config.toml
n_layer = 13
d_model = 256
n_experts = 64
experts_per_token = 4
d_expert = 32
d_shared_expert = 64
activation = "swiglu"
moe_layers = [0, 1, 2, 3, 4, 5, 6, 7, 8, 9, 10, 11, 12]
router_score = "softmax"
normalize_top_k = true
routed_scale = 1.0
balance_loss = 0.0076
balance_bias = false
router_logit_norm = 1.5
init_std_router = 0.0132
lr_router = 0.00141
n_head = 4
n_kv_head = 4
head_dim = 64
vocab_size = 6206
norm = "rmsnorm"
norm_place = "pre"
norm_eps = 1e-05
positions = "rope"
rope_base = 10000.0
rope_fraction = 0.25
qk_norm = false
attn_scale = 0.125
tie_embeddings = false
parallel_block = false
extras = ["capped logits"]
init = "normal"
init_std_qkv = 0.0312
init_std_o = 0.0312
init_std_up = 0.0312
init_std_down = 0.0
optimizer = "muon_variant"
lr = 0.00259
lr_mult_o = 3.0
beta1 = 0.95
lr_head = 0.00842
grad_clip = 1.0
warmup_steps = 200
schedule = "wsd"
decay_fraction = 0.715
decay_shape = "linear"
final_lr_fraction = 0.05
batch_tokens = 65536
seq_len = 512
doc_mask = true
train_tokens = 311300000
steps = 4751
dataset = "wikipedia_en"
Below are experts of layer 4 (counted from 0) of a mixture-of-experts language model. Rows are named router (the router's row for the expert), gate (a neuron's input weights, with its number), up (a neuron's input weights, with its number), down (a neuron's output weights, with its number) and show model dimensions 0-127. Each number is 500 + 50 x the weight over its row's rms, rounded and kept within 0 to 999. Numbers have three digits each.
After each expert's rows: a language model's description of what the expert responds to. This comes from a sample of Wikipedia text that the model never trained on.

# expert 33
router:461427563518527571609487444483499508403463529446422485538521405523398431547484421498440439507447499449471415525561465506489497514599525431439433499527526537512553551424503510437459512452545538478439523506476467466596475541558485454471582584441454504518471479467561521455541518467496520524456575462455489453436493508504487449556585490510509438436426448453447483537503605521526473412416
gate0:461426466509423420537465469622542490445512475533603496547464518523495478462546507515489442509473593568508486512567576452436548430492466501514462536468520528628543497503520519610484481556432433404520457422501464485467504537522444580546471404478409405456466559491475487519480532575545533441599431562488476555482527452506503469455470517437488440516485375431578477439585544548461533569562
up0:512557491582583573466477442476406492610503456442483507492485451499462543545408479574493562524530476408529501467474412497583482577529549483494538494441550410432408560549449574469582642363556465621550473492512487532545476537476491434504472566534518626564513509527519453476546518464454472572429561395490528433497470513552491547525507483530499539465543542427528504575427475447508469493488
down0:577483470487539518461552503504388618619547558464473473429506520499495384509563511489414522508444442533498468498547560473538454503487503438489552577542535395473453475525582514502510522539462483443566575478489449513443538542520508470560550428445508562486505411508460497496423440585583535564480493419557443460560452471439507539503468580485468518543475425533550522535521502484467502528542
Description: Past verbs and participles

# expert 21
router:537435500499533575561450475428597603430509463432475481473452455481457511547469479497593532466428592437436500511528458500540514561534534472550454448554500577467525543463447508453509588519514545512449524522486410448533565464510592494450567527483481542456578525506505515456476622428465479471426496463472472445471468482452624455441590500465497520406502569459531584549518547539430413497456
gate1:467466588554485578421504474491539511400449483509539482400540471456465476525594455508456551499492595455389528558500421466449479478457525467411444539470455522468500576535437581555514495538505423502463484497464499530457591521429438476498480507465496562525541491473537385485611608454370432481408517483481508421540586570482473479547471554456594548471552563512541476466590539550485398473525
up1:523608553518548459509493393479507502520536451511529574467503539482490503502472528500521482411487454441542546648470573546503459520540367505434537533491571446503562385504494371495483604507516460489520514469498492493504572571534490565503431537452438529438430455555428488522544392515482491509639530430486467575537517483548522529454555483640471445563416486437492521601499480504555545575438
down1:496428482558625457517441475479405555499362443454498495486490487448502511499527520489555500517500521520518480545473531548444578434544561555463446535517560394539500457500477401526490499472542533470529519534493498487452403547609522443427495535456465495454542454537520376502578462485483511530505539500523546604552479508543482421547463471467508550438499435401464552491609431495491448432490
Description: Mid-word verb pieces

# expert 32
router:491436523521556557578467457545485431488478580493437470473472445556496525572480447523453596461512501429439413553634469470480531471496574447541447507567496530504578551521435486443542607433510519517535545415468537508546504581565506467456515538419509520523496426491480436498607552477464506455535595542462516403538444563535510459542434529461469448431494383547510560470605531437426450481390
gate0:462611598481425475416493604555413502516514573509488447505489555475509541459460541439546465522539482529432497517497572580481538470528492508593476505432535471460459511564539494513414438532517477483482471366477434453444546544492534501538444518496584460402439495472473567459473473524555554552473461567467496543539457547471520542562432559498607483572510450569548500479515484503402476463538
up0:482569511457545497515475412498501501626462506497509519520469513543472507542466402464510496478423475452516465439506511551520466516474524525603518519496495523527421513428469441621474434473482517483483492492489430530502521523455566547454348589534537638393550557460434481575527465542494449553534518534509552543479340449524436540407530529539550426469485520545484463485479612542556452495427
down0:625547481447482506515509426523495579494554453431557534482547420504551520560509550538473561470443518506494570465550467424525545513451523530596581442541542539513528563464628466541522467536502436574485441502552533524501493561505564470528557490548397516466424435502470545461594439465468526520512451477491526451510583509401540482448464466605513551486504499513468522468495487438428471532444
Description: Capitalized name starts

# expert 10
router:542480499431508540486539599496495469532537530469434484488463601453531429562500461505487500533516568531480506531583494517522390573493516420526481430413562413415512532556393482504439526529540465428508519459519440481563525535546501488495562509388530462583557491546505597419567573463521568520514486496552577469500428453513448476619598458495427460429473481527532457542534547465443513538415
gate3:436464574455518545471519512512512402518537445548505506598465612505555491486540508436539521428542508473519532479497561547500459545516479444558576485444456502497466502503471472555466479546467533586539625491566462505519552435523445488553565478520524416436529462530534558525406525462538455511580518577485557528592433504449493534462466395429485464537524423517482525378457483480479363476463
up3:476503498528506523557430473538497587480406506426515505451538535465497528504504511496533509522420510458510508422519449552419481475517572584411442457552530474475587459425515483507517537467450492481497418552454469435467476533470512488457484571540545531555494552516469490467608488511446514592446430422496480516375462448598496581560576412534534454499453524530531505561506528491455554478482
down3:510498458476468458526443537419563521487472564485547502555518501496537469477521571470549571423541483515486559560395539515547485494456581502496508396524525468543494415619427573450419526441493558550579482632451587553531467487533462575481404452564502470535594431577513529422533570503532565527653496473490550537500480500550483505475476475399463529574442517485498542542481500511499446524509
Description: Inner name pieces

# expert 29
router:464502474578488537466534513492513440416527578505600599446408476503526475529541504467536507469486524497527471477580489582503442510594518533451475486457543434527516520443547601534534445494534530516534485470464486461456503429594444521453510507425509481489474544431536549532549428577456505596474479402468471495493476502473586488559519329516485538471523437512534498516598493595458568493483
gate0:512481461555591472437492478503515526498568502471425604538519492501642422568460494556522543504509496581505484447576479456458568462501502499451494468548481461536482546542486524610534381466479458422516466526472500467506408547526478483482478485447439623573487497495439523464494541452532524457483517446492435524459453447588432502576462535459443466449410496509530416405555502536460565453472
up0:373465548527457513513465539533491531479552583483464454542498507486488538493426447481472533488434399562549520492512525476536489570450431519530486463454409510490486490498531419481425529509495521506406594577535523525469587477568563402498476490573468450462422438412510572439493514519482402490478473442511438470565495558469594514510525538506575484502429449575481446591478557504440529430524
down0:521535480499552502486560463476431364479469464607487518531470521392538462553462438506532525493485548594454448516570474516516445453502418495483477497486546493509439505532436436554584431463509541502487549426528426467521459509387543551692483577397550472611518563545463471535517540517535458493438475579539478530470537463552535547515508513420427509403507468542545501388549505523472448423528
Description: Narrative pronouns and modifiers